Experts of a small language model.
Size: width 192, vocabulary 2048, 73.5M parameters.
Experts: 96 GELU neurons an expert, 4 picks a token, a softmax router.
Training: a variant of Adam for the experts, 6015 steps.
Below are experts of layer 7 (counted from 0) of a mixture-of-experts language model. Rows are named router (the router's row for the expert), up (a neuron's input weights, with its number), down (a neuron's output weights, with its number) and show model dimensions 0-191. Each number is 200 + 20 x the weight over its row's rms, rounded and kept within 0 to 999.
After each expert's rows: "comes after" lists some tokens at least twice as common just before its tokens as in all text. This comes from a sample of Wikipedia text that the model never trained on. Tokens count by the router's weight.

# expert 134
router,199,239,169,182,190,200,206,206,223,182,187,208,215,218,179,195,205,154,191,207,221,179,239,177,201,200,221,235,169,200,199,182,216,177,172,202,160,198,237,198,178,190,225,226,223,191,191,176,212,153,196,233,218,239,177,252,216,200,198,185,176,204,215,215,170,215,224,201,188,198,195,204,204,256,187,177,187,191,182,224,201,174,193,192,222,189,210,177,182,224,198,217,213,215,202,217,197,187,211,205,227,208,178,229,193,209,197,206,216,195,229,195,221,190,195,215,177,184,208,189,203,226,201,213,232,217,220,203,191,219,210,233,182,173,185,184,219,194,180,204,208,198,182,185,222,194,188,175,191,244,189,181,207,207,170,175,184,177,183,202,195,191,210,154,239,183,203,211,221,199,238,211,152,206,188,221,183,165,191,175,201,170,194,185,204,178,234,191,214,193,232,184
up4,235,203,194,208,195,250,185,202,205,199,195,177,174,199,198,250,230,196,198,240,189,212,188,234,206,166,221,186,176,195,169,191,162,214,230,194,199,218,196,203,194,223,183,211,195,213,191,189,215,207,192,197,229,190,223,195,207,216,197,205,180,229,214,205,190,210,198,158,242,170,202,179,194,189,174,256,198,216,215,172,206,249,224,196,196,183,178,194,197,192,199,169,213,200,194,201,215,221,207,191,190,194,209,223,232,207,218,192,202,235,192,164,220,220,189,221,215,186,184,225,217,191,183,206,198,136,182,170,248,182,192,195,209,221,185,193,200,208,195,169,201,169,213,204,200,173,186,187,199,212,187,201,228,174,206,226,179,189,227,192,210,222,208,166,191,209,183,200,201,247,198,202,173,172,231,167,182,209,179,197,218,199,207,190,173,194,238,185,176,206,215,175
down4,179,186,178,191,196,207,199,189,200,184,197,191,201,201,195,197,181,249,191,206,179,183,175,240,180,205,181,193,208,197,183,221,194,206,224,179,236,192,185,230,206,170,190,204,202,221,193,197,171,196,196,227,204,207,172,217,193,150,235,187,222,189,216,232,209,225,185,149,178,208,182,180,184,179,237,221,202,171,187,228,207,218,220,187,183,204,161,202,236,229,192,196,195,227,199,214,193,222,225,184,179,204,200,203,222,171,162,191,217,204,245,191,218,206,213,212,253,183,243,229,200,218,216,164,189,187,219,215,190,215,221,186,182,200,205,196,216,181,211,165,201,196,196,187,201,207,213,211,198,223,221,212,210,155,214,171,184,197,179,193,182,251,240,206,251,203,187,208,208,166,201,208,210,214,169,175,195,197,210,185,202,154,199,197,203,193,188,185,210,202,187,196
comes after: "ed", "'", " for", "elected", " of", " to"

# expert 48
router,186,198,167,216,203,186,218,205,229,211,156,184,199,223,164,198,219,199,185,211,200,208,177,185,216,197,209,183,200,199,230,212,213,256,191,211,214,194,187,219,198,225,197,194,173,193,178,205,209,171,219,171,213,196,197,209,154,197,173,200,199,224,217,199,198,189,165,205,163,201,187,207,169,226,233,214,169,179,192,230,151,180,215,226,172,202,196,199,200,198,253,226,224,239,210,226,238,182,223,184,185,246,205,206,177,197,169,213,190,219,209,189,203,162,194,189,182,207,204,208,216,197,203,202,215,205,234,207,189,257,192,189,214,205,171,231,199,220,184,185,216,217,217,196,196,203,200,212,170,192,193,216,204,192,254,183,206,193,180,209,250,209,187,194,170,184,193,187,182,202,188,200,225,209,225,192,212,178,200,202,210,190,166,204,163,189,212,195,177,203,189,234
up0,339,165,180,210,190,156,198,197,210,225,203,201,180,209,207,193,187,218,206,208,223,200,202,188,179,229,193,211,181,187,211,228,197,180,194,221,197,175,209,185,198,182,209,195,211,214,204,183,190,216,213,220,196,173,221,236,197,202,204,224,226,199,172,137,215,196,192,206,171,197,202,211,213,187,213,174,209,196,196,218,214,189,194,187,182,219,209,190,194,200,215,211,170,225,214,195,171,211,192,180,186,197,182,220,212,192,194,206,239,194,217,176,188,192,231,149,179,203,188,212,185,188,206,209,165,201,207,210,207,188,215,185,197,156,172,219,228,223,203,223,179,185,219,193,231,177,199,196,213,174,199,201,192,225,192,216,184,181,182,208,207,204,198,205,188,199,205,206,197,228,186,187,207,183,233,228,209,203,210,182,225,219,202,217,212,196,220,190,197,176,198,215
down0,178,201,191,185,167,182,241,171,204,200,164,246,243,159,214,207,194,202,185,231,213,196,182,229,226,162,206,210,198,211,176,199,210,211,207,198,212,206,217,223,202,156,191,235,201,219,208,200,210,203,175,210,198,206,178,197,229,125,207,184,214,194,191,210,185,220,181,192,178,193,226,210,221,224,228,213,207,217,180,162,212,201,224,202,189,197,178,172,188,189,184,211,224,205,178,204,214,189,201,167,213,191,189,203,177,234,213,214,213,174,195,181,214,146,192,189,238,167,212,177,196,216,220,142,216,216,198,189,217,229,191,209,196,204,204,205,194,191,200,201,241,193,199,178,171,210,199,211,184,215,185,211,193,209,176,194,199,205,215,226,163,216,224,203,225,198,211,201,218,211,207,171,176,173,187,220,181,218,174,210,197,185,184,224,215,172,194,242,217,185,193,194
comes after: " the", " ", " The", "fe", " his", "pr"

# expert 127
router,203,162,191,177,222,215,201,169,197,198,210,201,171,197,207,222,196,174,227,194,197,195,211,207,191,230,198,236,191,202,185,186,222,200,210,180,195,187,195,191,172,184,211,189,227,205,213,192,190,176,238,161,184,211,178,192,173,204,217,190,172,208,215,210,209,191,230,230,232,184,198,196,225,244,223,227,175,208,186,195,200,149,197,222,223,228,204,220,236,222,190,179,218,188,223,180,205,194,199,186,224,217,207,169,204,201,206,202,187,200,198,237,190,179,213,214,192,193,183,154,162,215,204,201,228,199,194,216,222,184,199,193,193,151,229,232,245,172,183,212,200,207,214,186,162,182,230,195,198,174,193,193,150,193,224,209,189,223,181,207,184,222,170,172,243,168,192,213,187,211,215,191,189,191,193,207,213,179,196,234,220,165,234,223,217,205,227,207,211,175,183,193
up0,201,191,190,205,219,180,218,199,164,213,162,222,242,211,203,179,203,219,218,187,204,238,215,200,188,215,202,216,211,198,192,191,218,221,194,219,173,175,196,170,186,207,235,222,231,209,171,191,196,207,205,216,202,157,195,199,209,179,180,194,207,198,197,193,216,175,175,187,186,205,214,221,187,222,184,190,194,211,186,225,228,180,163,233,211,195,145,209,214,170,205,164,217,197,183,189,195,215,207,277,195,211,228,209,216,176,208,212,219,216,203,225,171,203,175,226,199,215,191,193,212,192,230,219,220,189,212,177,183,192,224,212,235,189,195,187,254,212,163,213,158,181,203,207,177,155,185,194,224,215,192,193,207,211,182,187,198,207,226,197,194,205,225,185,181,225,185,205,248,187,212,206,245,219,208,208,204,184,211,208,199,201,213,204,181,205,188,185,180,170,160,194
down0,184,162,206,212,192,186,191,177,207,171,203,192,189,220,211,186,204,200,214,186,185,194,199,182,194,204,192,186,217,201,151,207,237,200,185,200,217,183,187,224,185,162,204,214,212,197,199,182,203,201,252,210,197,209,189,210,162,181,260,184,187,185,248,177,209,186,203,207,215,198,197,190,171,186,186,201,191,212,183,175,214,209,197,181,208,205,200,225,206,226,163,177,166,192,241,213,217,168,190,172,174,210,175,212,188,222,222,225,194,239,203,187,194,191,210,218,267,186,191,183,175,200,192,209,203,195,203,180,193,200,228,188,159,202,213,236,211,187,210,211,198,203,187,191,190,200,213,210,216,204,227,203,218,233,206,217,193,214,195,219,197,219,238,234,281,205,192,194,175,180,213,234,194,203,220,162,175,196,203,213,198,208,225,206,200,178,216,181,225,171,207,190
comes after: "ed", "s", " more", " up", "ing", "ate"

# expert 143
router,214,189,229,182,218,199,184,207,226,195,210,206,190,215,213,213,224,159,215,180,199,197,178,215,204,197,208,224,185,191,180,188,175,159,225,182,201,192,214,214,169,198,178,241,237,220,195,185,203,213,218,238,215,228,181,243,197,207,236,206,188,223,224,198,156,210,233,198,193,177,181,176,199,232,195,199,185,208,215,201,194,176,215,174,211,198,177,201,243,228,218,181,200,230,202,213,183,201,171,193,228,201,187,212,211,223,216,224,197,201,243,179,227,208,189,217,213,171,185,203,196,196,213,206,245,203,214,235,218,213,194,188,173,165,170,187,172,162,196,199,152,174,168,201,241,167,194,188,159,220,181,175,174,199,192,183,182,199,222,215,201,216,195,184,192,233,215,215,205,200,211,198,194,200,194,203,211,191,193,164,201,156,189,206,212,171,212,170,192,178,209,207
up1,204,194,177,216,209,141,200,187,205,218,173,197,196,180,197,193,202,186,169,210,232,227,186,222,194,211,213,198,207,177,232,190,201,201,234,188,198,230,189,186,218,218,203,201,177,175,169,209,203,225,191,204,165,235,182,183,200,177,170,205,229,181,214,221,168,191,177,205,161,230,196,198,198,238,198,221,216,215,145,173,198,167,183,206,255,218,201,191,189,196,187,161,205,181,232,162,203,208,205,190,192,156,193,186,229,227,189,226,211,211,216,228,214,203,193,182,187,234,215,219,200,204,209,190,214,221,197,195,212,187,206,244,226,195,180,221,218,201,214,207,173,181,212,204,199,221,201,181,216,209,204,208,224,209,223,183,219,212,225,184,248,222,174,216,201,173,171,212,193,201,198,180,201,234,196,184,192,195,144,213,204,216,203,209,182,174,169,195,195,198,209,217
down1,260,163,156,203,186,190,189,193,173,191,175,171,192,208,199,227,232,215,201,222,211,181,209,182,205,165,198,234,198,210,181,185,215,226,208,200,208,229,175,171,178,204,191,196,195,196,227,176,235,238,227,204,210,199,212,210,240,214,184,188,196,218,198,230,202,198,191,189,192,175,243,167,210,179,208,204,245,215,164,166,186,196,212,219,184,178,227,178,213,186,198,212,222,179,202,196,193,211,207,202,203,197,200,176,180,182,182,206,207,207,211,206,200,194,191,178,180,174,197,184,177,212,175,211,208,227,186,156,195,212,223,198,226,217,223,178,185,218,177,203,198,186,219,253,231,196,193,210,227,201,238,198,198,196,187,245,206,213,214,187,198,189,186,190,173,182,189,181,215,194,164,234,158,184,198,219,175,205,187,190,202,231,195,237,196,197,199,233,207,202,164,216
comes after: " of", " at", " by", " to", "ed", " in"

# expert 62
router,204,223,203,225,181,176,163,209,191,185,237,216,179,190,210,207,219,192,216,207,209,190,159,172,190,161,168,225,194,201,194,199,232,233,224,235,208,176,212,191,219,192,202,203,174,224,172,225,194,208,229,192,225,192,245,183,207,200,203,187,178,196,179,187,259,193,183,207,181,228,161,223,211,181,203,185,200,199,218,220,219,199,194,240,192,234,189,207,205,172,224,180,223,222,175,215,216,208,207,166,202,220,184,218,152,206,184,230,192,219,174,207,207,190,185,193,191,253,233,208,198,186,218,235,204,196,233,203,188,209,191,182,214,194,165,222,210,211,200,211,222,196,181,200,209,168,193,200,179,178,173,156,203,174,209,195,172,201,211,209,189,201,178,198,211,173,211,195,178,212,178,200,202,181,186,201,212,194,239,183,216,217,197,185,158,226,199,190,212,229,188,171
up0,220,178,188,208,230,225,253,161,187,181,207,223,180,203,197,194,173,195,201,185,206,199,201,223,182,202,220,227,185,218,192,214,197,194,201,191,189,182,230,223,191,191,221,182,195,217,188,205,192,189,203,186,164,193,181,233,200,208,174,238,173,199,195,194,199,177,209,174,222,198,214,182,265,203,217,172,198,199,211,205,200,207,157,189,190,194,190,189,196,190,177,231,232,230,178,184,172,181,220,179,199,224,206,189,224,218,182,203,193,192,229,242,177,219,234,179,181,211,197,205,171,231,196,200,197,211,207,174,231,212,160,237,183,216,177,206,198,184,221,181,200,228,234,197,208,195,232,208,188,182,200,199,187,184,200,211,228,221,188,213,224,179,234,181,187,208,195,170,199,198,188,217,175,174,244,202,208,170,177,218,203,184,208,236,203,198,223,203,192,136,210,221
down0,179,220,236,207,208,189,188,186,168,220,216,231,223,219,206,208,199,222,201,183,191,201,171,208,197,193,186,231,197,189,168,195,181,199,191,194,183,195,156,215,177,163,202,225,197,179,181,216,183,167,155,180,176,200,221,221,219,190,224,174,215,186,195,216,176,207,182,224,196,198,244,188,181,231,223,231,199,205,219,161,189,205,204,192,168,218,197,220,212,229,192,207,208,217,201,178,134,200,177,177,214,227,190,206,198,192,189,206,214,237,171,201,214,209,214,191,221,181,188,215,203,224,182,186,200,188,225,199,201,171,198,179,196,179,189,203,223,207,216,211,178,193,223,187,214,232,185,212,167,222,191,206,205,193,179,216,254,178,227,224,149,177,198,183,223,207,201,170,230,211,194,217,202,200,224,213,181,227,208,227,235,221,172,166,166,212,198,217,198,196,206,195
comes after: " ", " con", " dis", " po", " ex", "duc"

# expert 41
router,233,178,181,208,262,233,163,206,201,199,226,213,199,204,219,208,226,205,210,186,187,204,185,191,198,210,181,184,212,201,168,169,222,191,208,205,237,209,162,206,204,191,186,221,175,245,217,170,203,194,163,212,187,186,239,227,217,202,192,212,204,195,167,187,202,168,210,190,147,191,203,206,203,164,212,198,218,206,206,190,187,210,190,182,211,215,200,173,243,190,206,213,184,166,215,215,188,189,223,194,218,210,183,221,235,206,210,180,190,201,191,188,196,186,158,233,203,183,216,181,218,229,233,185,182,210,200,211,191,209,229,189,188,187,172,177,180,210,184,174,212,209,205,179,213,211,194,158,210,212,210,212,199,214,221,181,232,201,225,186,178,214,184,211,199,208,213,250,193,194,187,189,184,243,226,174,234,213,224,177,190,140,203,197,224,204,204,193,173,211,194,216
up0,187,220,187,181,179,186,195,217,198,167,199,235,193,199,188,198,161,200,210,186,202,182,223,215,205,177,231,201,194,195,254,171,223,221,181,212,195,221,196,184,188,195,191,225,214,218,193,231,154,192,203,184,200,181,207,213,152,209,202,195,169,203,180,194,206,216,190,231,207,189,226,210,201,217,201,195,190,224,186,209,195,204,196,190,197,173,208,221,189,202,173,193,205,208,222,202,263,218,212,213,198,207,223,183,203,212,208,234,148,205,198,167,174,195,229,214,205,192,220,187,199,196,172,187,206,177,167,198,192,186,210,207,203,236,167,212,210,194,184,213,196,134,204,187,171,211,190,175,187,191,188,185,205,192,205,195,199,234,171,188,260,176,235,204,171,205,174,205,192,210,219,181,192,252,199,186,190,227,211,202,170,216,217,199,196,223,194,183,192,257,215,207
down0,215,200,248,192,218,225,190,200,170,204,179,185,197,205,203,198,222,215,223,193,213,202,238,183,183,210,173,190,158,187,208,242,188,203,189,218,171,191,179,195,214,181,185,186,180,196,238,217,191,166,221,213,216,209,192,210,185,233,168,200,213,145,180,196,208,193,227,201,191,196,213,135,188,222,224,199,203,211,169,199,168,204,198,196,214,182,159,210,210,180,209,190,201,190,220,174,196,195,200,213,233,220,222,172,216,188,205,181,168,186,165,218,216,210,220,209,229,200,189,200,185,252,197,172,205,184,172,176,208,200,193,187,195,190,205,197,202,234,217,203,189,189,171,166,218,209,206,239,188,199,170,200,221,190,205,205,197,213,212,209,222,182,227,194,194,167,182,196,187,168,154,237,195,201,215,198,188,214,217,184,200,226,215,236,211,186,197,235,245,226,213,208
comes after: "-", "J", ",", " |", " of", ":"

# expert 142
router,180,193,199,204,213,215,195,214,178,177,192,180,197,185,212,197,193,199,194,188,191,229,199,181,219,202,214,203,174,206,170,198,181,182,214,196,227,243,186,158,203,204,191,194,200,211,178,205,220,206,185,215,183,160,251,193,199,188,189,196,241,220,217,201,192,179,165,185,205,209,221,238,208,219,169,230,203,192,190,248,208,208,155,173,214,220,177,216,188,164,184,201,215,179,186,210,170,253,190,183,192,199,238,195,213,175,231,189,209,186,174,190,192,225,251,220,209,202,187,204,193,252,193,205,203,208,185,178,210,174,262,187,182,185,176,205,179,242,204,193,166,184,165,204,199,198,195,215,202,206,191,236,212,217,225,201,205,205,210,234,171,201,202,245,225,190,196,192,175,217,182,199,195,192,212,177,193,197,218,208,184,183,216,219,189,224,191,199,173,183,182,210
up3,207,184,203,209,181,169,183,209,194,189,200,201,213,190,198,228,190,204,185,194,211,189,201,248,229,201,201,200,188,184,178,140,221,210,217,187,150,214,237,192,179,225,163,192,212,227,191,214,192,169,220,198,198,200,208,182,199,196,222,197,167,197,212,140,195,214,195,208,184,186,181,205,218,196,230,159,227,207,215,227,214,187,217,185,150,170,187,170,184,235,208,177,199,178,199,214,209,181,191,205,214,231,180,178,225,210,196,196,179,208,233,183,193,204,175,210,193,227,200,159,172,203,197,232,215,205,215,204,196,204,152,216,201,214,197,165,198,211,225,200,181,192,198,199,187,211,207,214,200,208,200,184,189,180,250,174,233,179,205,210,217,225,189,208,211,208,172,233,183,215,202,206,213,206,214,225,203,194,233,160,218,172,208,237,189,160,218,226,196,189,209,216
down3,206,183,218,183,200,164,203,196,166,202,208,213,196,200,184,216,220,220,205,176,211,174,193,228,183,204,203,202,161,179,173,217,196,182,218,181,241,196,195,188,214,185,243,217,163,189,182,206,230,157,204,176,210,254,186,191,151,227,217,187,208,197,197,182,204,191,220,207,216,203,234,175,182,185,208,190,199,193,214,205,217,223,219,202,200,211,208,186,213,212,189,206,220,204,221,169,231,201,202,175,167,205,207,226,168,196,206,191,214,186,212,187,236,185,202,216,264,204,193,176,184,197,207,200,172,210,220,208,174,219,228,227,144,197,193,183,165,201,207,217,201,233,167,243,219,200,192,199,216,221,189,192,195,178,200,236,204,168,205,189,187,213,214,195,252,222,200,201,182,172,181,200,180,221,216,183,193,195,226,179,219,167,194,203,211,178,169,182,209,197,212,188
comes after: " |", ".", " +", "N", ";", ":"

# expert 56
router,218,222,161,245,191,175,196,197,219,199,181,175,215,174,202,203,231,197,190,232,223,203,196,174,190,215,215,209,193,202,205,234,193,234,207,230,195,245,216,193,198,218,220,204,218,200,180,233,195,164,248,215,230,237,213,179,215,187,225,154,198,222,207,182,241,191,227,196,183,236,177,221,167,198,171,146,205,178,204,206,213,219,169,226,230,200,209,244,216,198,196,185,184,182,189,167,194,163,191,198,187,208,184,208,194,225,176,197,182,187,187,234,207,201,195,149,185,226,163,191,198,194,182,192,206,197,191,153,168,183,188,196,184,201,226,181,199,207,185,205,209,212,177,216,240,195,210,203,229,184,207,210,196,188,202,208,186,201,217,210,202,190,165,194,197,206,194,204,165,196,206,171,198,209,174,226,205,205,199,186,207,225,214,183,203,194,168,206,208,205,184,204
up0,177,193,177,201,227,183,176,211,178,225,222,215,206,211,201,198,219,199,231,186,213,186,184,186,197,192,156,238,208,176,203,216,195,178,197,196,184,206,215,195,191,211,161,196,169,218,223,184,214,206,160,157,231,204,223,201,190,155,218,180,217,163,200,231,206,234,208,220,218,219,232,186,188,182,206,212,225,192,179,198,206,204,200,177,200,185,174,191,196,194,198,206,230,216,185,190,169,201,247,212,185,227,170,213,168,211,202,234,190,180,193,209,164,225,210,180,179,216,188,214,179,199,190,213,229,182,182,169,183,212,211,174,185,204,201,204,232,169,205,219,228,168,208,196,156,197,230,227,202,228,183,187,212,195,195,213,211,213,201,225,202,221,193,183,248,207,205,197,213,204,178,144,197,206,199,189,167,238,225,204,204,221,220,216,193,213,234,184,216,228,177,198
down0,206,215,224,238,212,181,208,218,209,210,247,206,197,217,172,213,222,182,226,203,199,197,171,198,190,224,165,220,212,192,210,203,173,211,198,208,206,212,199,193,192,234,232,206,200,236,176,227,244,226,207,172,209,202,233,207,191,171,235,182,241,213,194,164,215,202,228,212,182,171,189,214,206,217,200,232,199,192,189,212,195,214,203,187,206,210,193,222,222,191,185,190,189,176,181,219,198,193,162,195,182,177,179,247,191,226,208,204,190,205,183,198,200,175,175,209,235,213,214,246,213,180,199,182,150,211,150,231,215,196,190,215,217,187,186,215,205,225,183,197,183,182,177,184,219,181,192,190,188,177,212,189,218,210,201,189,199,189,190,170,156,194,192,198,230,216,224,187,196,184,190,196,172,156,223,161,185,182,234,202,211,196,238,198,203,201,158,212,185,195,174,187
comes after: " ", "x", " de", " se", " re", " ca"

# expert 76
router,192,202,192,178,176,195,174,227,191,186,198,181,186,182,225,187,174,173,228,190,200,173,192,209,231,201,200,188,221,198,205,191,181,211,195,208,213,194,179,159,206,212,187,202,192,182,230,201,177,172,203,199,240,175,189,200,196,207,205,174,208,201,215,190,174,245,239,187,244,207,207,180,235,198,186,186,185,183,190,213,197,166,207,199,191,154,210,207,222,207,214,220,211,226,209,253,234,192,199,160,197,178,195,196,199,207,182,210,169,199,188,196,218,175,177,196,216,160,178,204,226,204,202,204,227,209,216,188,205,265,169,199,166,197,206,228,197,194,198,202,199,222,196,203,192,200,202,173,187,202,179,179,148,185,200,205,226,196,215,182,199,168,210,218,231,228,202,196,184,204,170,203,198,259,220,168,201,243,224,193,172,197,199,182,219,227,234,216,193,198,202,175
up0,194,210,212,201,169,227,200,201,201,197,201,191,166,199,181,217,177,175,165,198,210,203,209,233,226,207,204,200,187,258,185,238,218,197,195,173,206,230,182,197,202,190,191,236,208,183,207,201,208,182,206,204,183,215,195,176,197,198,206,197,183,248,188,247,176,170,209,177,212,191,195,187,213,199,189,215,207,241,205,154,217,163,208,215,210,194,185,210,211,191,200,204,201,215,208,173,192,194,164,191,251,195,186,234,212,202,181,213,189,188,198,204,197,185,194,206,207,197,188,193,209,219,193,184,237,215,168,273,195,201,184,182,211,214,200,197,186,194,210,198,211,220,208,214,215,203,185,211,211,197,154,164,207,171,226,236,180,201,211,192,201,253,210,204,209,168,169,236,183,212,232,166,182,197,181,208,234,179,198,172,176,196,194,187,175,205,215,217,185,167,234,225
down0,203,177,233,196,218,205,217,224,175,182,196,197,182,186,184,222,217,246,214,212,178,192,200,178,210,188,180,189,224,193,208,159,203,187,212,226,191,171,173,200,201,206,170,223,179,195,228,219,207,210,182,184,221,224,178,198,211,176,186,187,203,186,193,169,198,226,206,183,173,199,237,188,229,210,172,210,171,180,183,207,196,196,188,228,191,220,181,207,212,198,242,215,206,200,215,232,201,208,159,225,204,194,191,199,230,171,160,189,184,206,195,156,202,213,179,173,243,209,204,196,200,238,217,181,201,199,212,208,186,193,200,209,210,204,212,206,207,206,193,199,208,209,214,171,203,208,198,184,192,170,208,177,187,220,165,216,223,215,197,217,223,208,204,184,303,201,185,222,242,229,178,187,205,187,186,160,188,220,195,195,195,169,209,226,200,190,192,222,202,233,194,185
comes after: "\n", "'", " in", " of", " for", "ed"

# expert 125
router,219,198,227,165,205,190,177,191,188,191,210,199,181,199,214,187,202,184,218,165,167,196,177,220,173,188,201,220,203,195,199,197,198,169,163,158,212,186,190,218,170,197,197,243,238,188,203,188,185,189,209,230,222,198,171,213,201,200,214,239,200,209,222,222,185,217,232,186,219,202,202,164,210,211,177,208,165,218,207,216,206,202,204,183,236,217,192,203,229,218,176,209,236,190,219,220,193,175,217,210,187,203,222,216,231,213,203,248,207,178,205,192,180,198,188,191,201,214,190,166,202,217,213,217,228,200,226,243,216,237,205,202,162,179,174,222,209,161,201,210,145,171,191,202,210,211,205,227,178,186,180,195,165,198,186,188,217,208,181,231,214,188,190,186,238,254,207,195,178,189,214,204,186,229,171,178,216,215,204,202,189,180,202,186,173,208,173,192,161,206,194,188
up0,199,237,136,222,248,184,193,190,192,207,231,191,197,182,196,209,184,212,211,156,210,185,209,220,184,193,215,142,187,172,198,237,203,192,154,200,241,184,220,221,186,215,223,217,214,206,192,189,186,209,211,197,220,206,210,192,199,188,194,196,234,189,168,190,247,211,203,195,222,200,197,223,215,259,217,171,210,190,199,221,195,219,200,187,194,202,204,175,207,168,215,195,219,169,204,202,228,184,209,204,148,185,175,189,206,164,181,194,177,168,151,206,181,180,175,184,203,173,206,183,220,215,172,181,204,203,170,212,208,205,216,219,230,232,181,205,178,225,207,185,178,247,207,186,201,206,204,237,190,210,191,216,170,192,180,209,211,206,196,200,203,182,203,196,195,208,215,196,206,200,188,201,158,223,201,198,210,211,188,218,217,206,207,210,188,217,231,210,178,195,181,210
down0,209,214,231,199,178,169,195,196,168,201,189,191,196,199,180,166,206,210,176,238,193,203,212,186,218,219,216,197,210,189,188,193,225,233,200,160,209,235,229,204,212,202,196,156,154,194,215,206,184,189,240,189,192,221,228,197,186,179,202,205,131,203,237,217,194,206,208,199,182,179,214,197,189,201,200,228,173,163,196,197,193,169,209,213,214,187,229,232,197,179,237,183,162,239,180,199,170,215,202,220,205,181,170,236,202,170,194,163,189,228,196,201,217,204,218,191,202,184,224,196,207,232,203,198,206,195,190,162,225,187,198,212,208,239,212,197,214,205,190,213,219,161,182,197,176,233,198,187,168,244,197,173,214,215,202,193,198,195,205,217,185,205,208,203,214,179,196,214,227,218,206,186,222,206,236,200,199,165,194,220,192,199,221,232,222,196,217,201,227,233,195,215
comes after: " of", " at", "ed", " by", " in", "'"

# expert 174
router,188,206,208,198,197,204,221,208,188,218,215,205,193,219,182,216,176,183,201,181,195,197,214,217,177,205,199,168,189,185,178,181,180,242,183,219,213,207,183,189,183,146,165,181,221,208,206,217,170,193,181,215,215,189,246,183,190,228,218,230,191,209,159,190,226,169,235,187,208,189,234,184,222,187,174,193,202,207,213,190,172,222,214,192,219,198,226,204,212,191,164,220,181,158,169,198,206,227,222,226,181,221,222,189,204,200,169,220,214,191,186,195,200,223,192,238,214,195,194,211,213,205,148,241,212,214,189,206,208,182,199,204,211,245,217,194,206,209,174,212,178,175,190,189,237,216,162,177,204,186,208,202,214,194,198,203,175,209,202,210,185,204,199,197,188,220,204,211,150,203,237,232,208,218,193,188,219,200,222,240,245,207,195,210,234,218,161,203,178,219,199,227
up1,174,241,207,203,230,195,196,190,234,221,203,212,226,207,240,230,231,199,212,154,211,210,189,170,212,205,193,214,205,168,204,210,204,214,203,201,172,191,173,195,224,185,161,189,215,179,216,224,187,203,242,192,197,190,194,223,185,215,200,187,236,183,200,207,210,223,206,199,168,222,193,200,178,221,204,194,184,199,216,208,210,204,205,199,182,156,194,202,204,197,219,185,194,216,219,187,210,172,159,176,203,200,159,218,184,202,173,207,178,206,215,179,223,159,208,211,178,206,225,215,198,179,223,197,217,175,174,191,195,199,206,220,191,202,192,213,187,219,168,214,157,208,192,234,192,218,209,164,206,197,229,202,198,189,186,182,204,173,186,181,223,196,206,173,187,248,187,191,222,217,230,230,223,202,251,210,205,229,194,230,183,167,193,225,179,143,185,177,227,171,204,210
down1,192,201,244,205,188,197,201,204,196,230,184,201,175,187,182,181,215,215,183,153,199,198,201,196,186,213,218,192,169,200,215,184,200,217,199,233,210,216,253,176,218,207,154,192,172,184,192,173,233,202,203,179,216,207,248,201,186,204,178,228,224,186,206,196,208,163,213,182,197,188,196,207,202,217,196,204,220,214,200,166,155,203,167,176,216,158,232,196,203,188,195,188,186,217,175,157,202,257,209,217,193,244,193,168,189,188,197,174,203,193,227,197,226,199,245,203,204,206,229,224,168,216,203,205,210,242,208,202,203,189,200,201,225,208,188,188,184,186,218,183,224,208,212,177,199,199,200,223,219,195,203,179,226,216,185,243,187,202,191,193,198,172,204,174,186,229,210,193,186,205,216,209,201,186,164,186,217,183,212,198,171,203,217,225,181,169,203,210,230,168,226,230
comes after: " the", " of", "-", ",", " in", ":"

# expert 61
router,194,229,233,198,175,235,212,205,203,188,211,160,173,166,199,240,182,198,174,213,203,221,177,186,187,228,191,199,207,202,162,190,223,150,194,183,202,188,208,226,184,196,208,227,213,222,224,205,198,202,222,183,173,196,192,214,160,236,205,193,183,225,195,226,239,215,208,193,212,183,215,205,244,178,195,218,186,211,221,192,200,178,194,204,230,200,194,216,231,223,184,186,206,197,225,160,206,169,169,201,209,222,187,197,192,195,175,194,161,207,223,167,193,180,186,199,195,201,177,210,202,225,199,187,221,223,166,197,183,227,212,215,187,177,220,233,235,221,172,235,207,231,225,191,172,175,189,214,214,195,187,207,161,192,178,213,204,210,188,210,203,208,153,209,214,181,212,230,222,185,185,169,218,187,188,201,218,216,195,195,196,163,211,202,210,197,209,190,202,163,241,173
up0,188,192,191,196,202,214,174,157,193,229,164,221,165,199,185,209,166,187,179,240,222,205,222,177,227,161,191,200,198,210,199,224,221,240,163,195,174,200,211,206,127,187,206,197,232,197,220,183,212,192,190,193,203,165,196,155,197,175,183,221,199,213,211,159,187,193,212,225,193,233,212,209,190,207,213,213,164,199,231,217,212,220,189,210,216,185,207,218,203,204,218,242,242,206,191,217,183,196,192,200,175,209,225,131,206,196,166,186,208,244,202,201,169,211,227,198,186,222,207,203,174,164,221,196,203,179,204,226,219,198,188,197,211,184,204,231,190,167,205,189,209,199,210,212,199,194,231,213,190,218,197,184,203,227,189,209,197,178,182,218,195,188,220,164,193,177,203,216,198,201,199,221,192,195,180,207,168,172,207,209,199,192,224,190,192,198,207,220,201,213,165,207
down0,212,202,185,196,211,198,208,180,224,209,214,179,194,206,226,190,177,221,218,210,200,210,230,207,197,171,209,198,223,185,197,202,202,186,216,173,212,220,169,211,206,205,198,217,166,196,207,209,203,195,191,192,171,210,230,212,218,195,221,171,173,220,184,185,183,241,223,175,230,190,221,180,211,211,210,225,200,212,216,204,176,262,199,168,209,177,210,187,197,162,193,196,192,195,171,197,217,218,190,209,194,200,204,215,221,212,208,215,196,181,181,190,219,179,183,183,273,197,197,199,209,230,207,185,191,168,203,202,197,192,212,197,167,239,199,163,207,173,170,198,176,178,214,142,214,165,209,225,178,212,228,208,236,183,185,196,194,203,219,188,223,230,200,215,284,207,206,213,201,193,215,205,170,213,172,190,197,185,205,198,196,186,175,185,195,165,201,198,202,227,167,173
comes after: "s", ",", "ed", " one", " end", " due"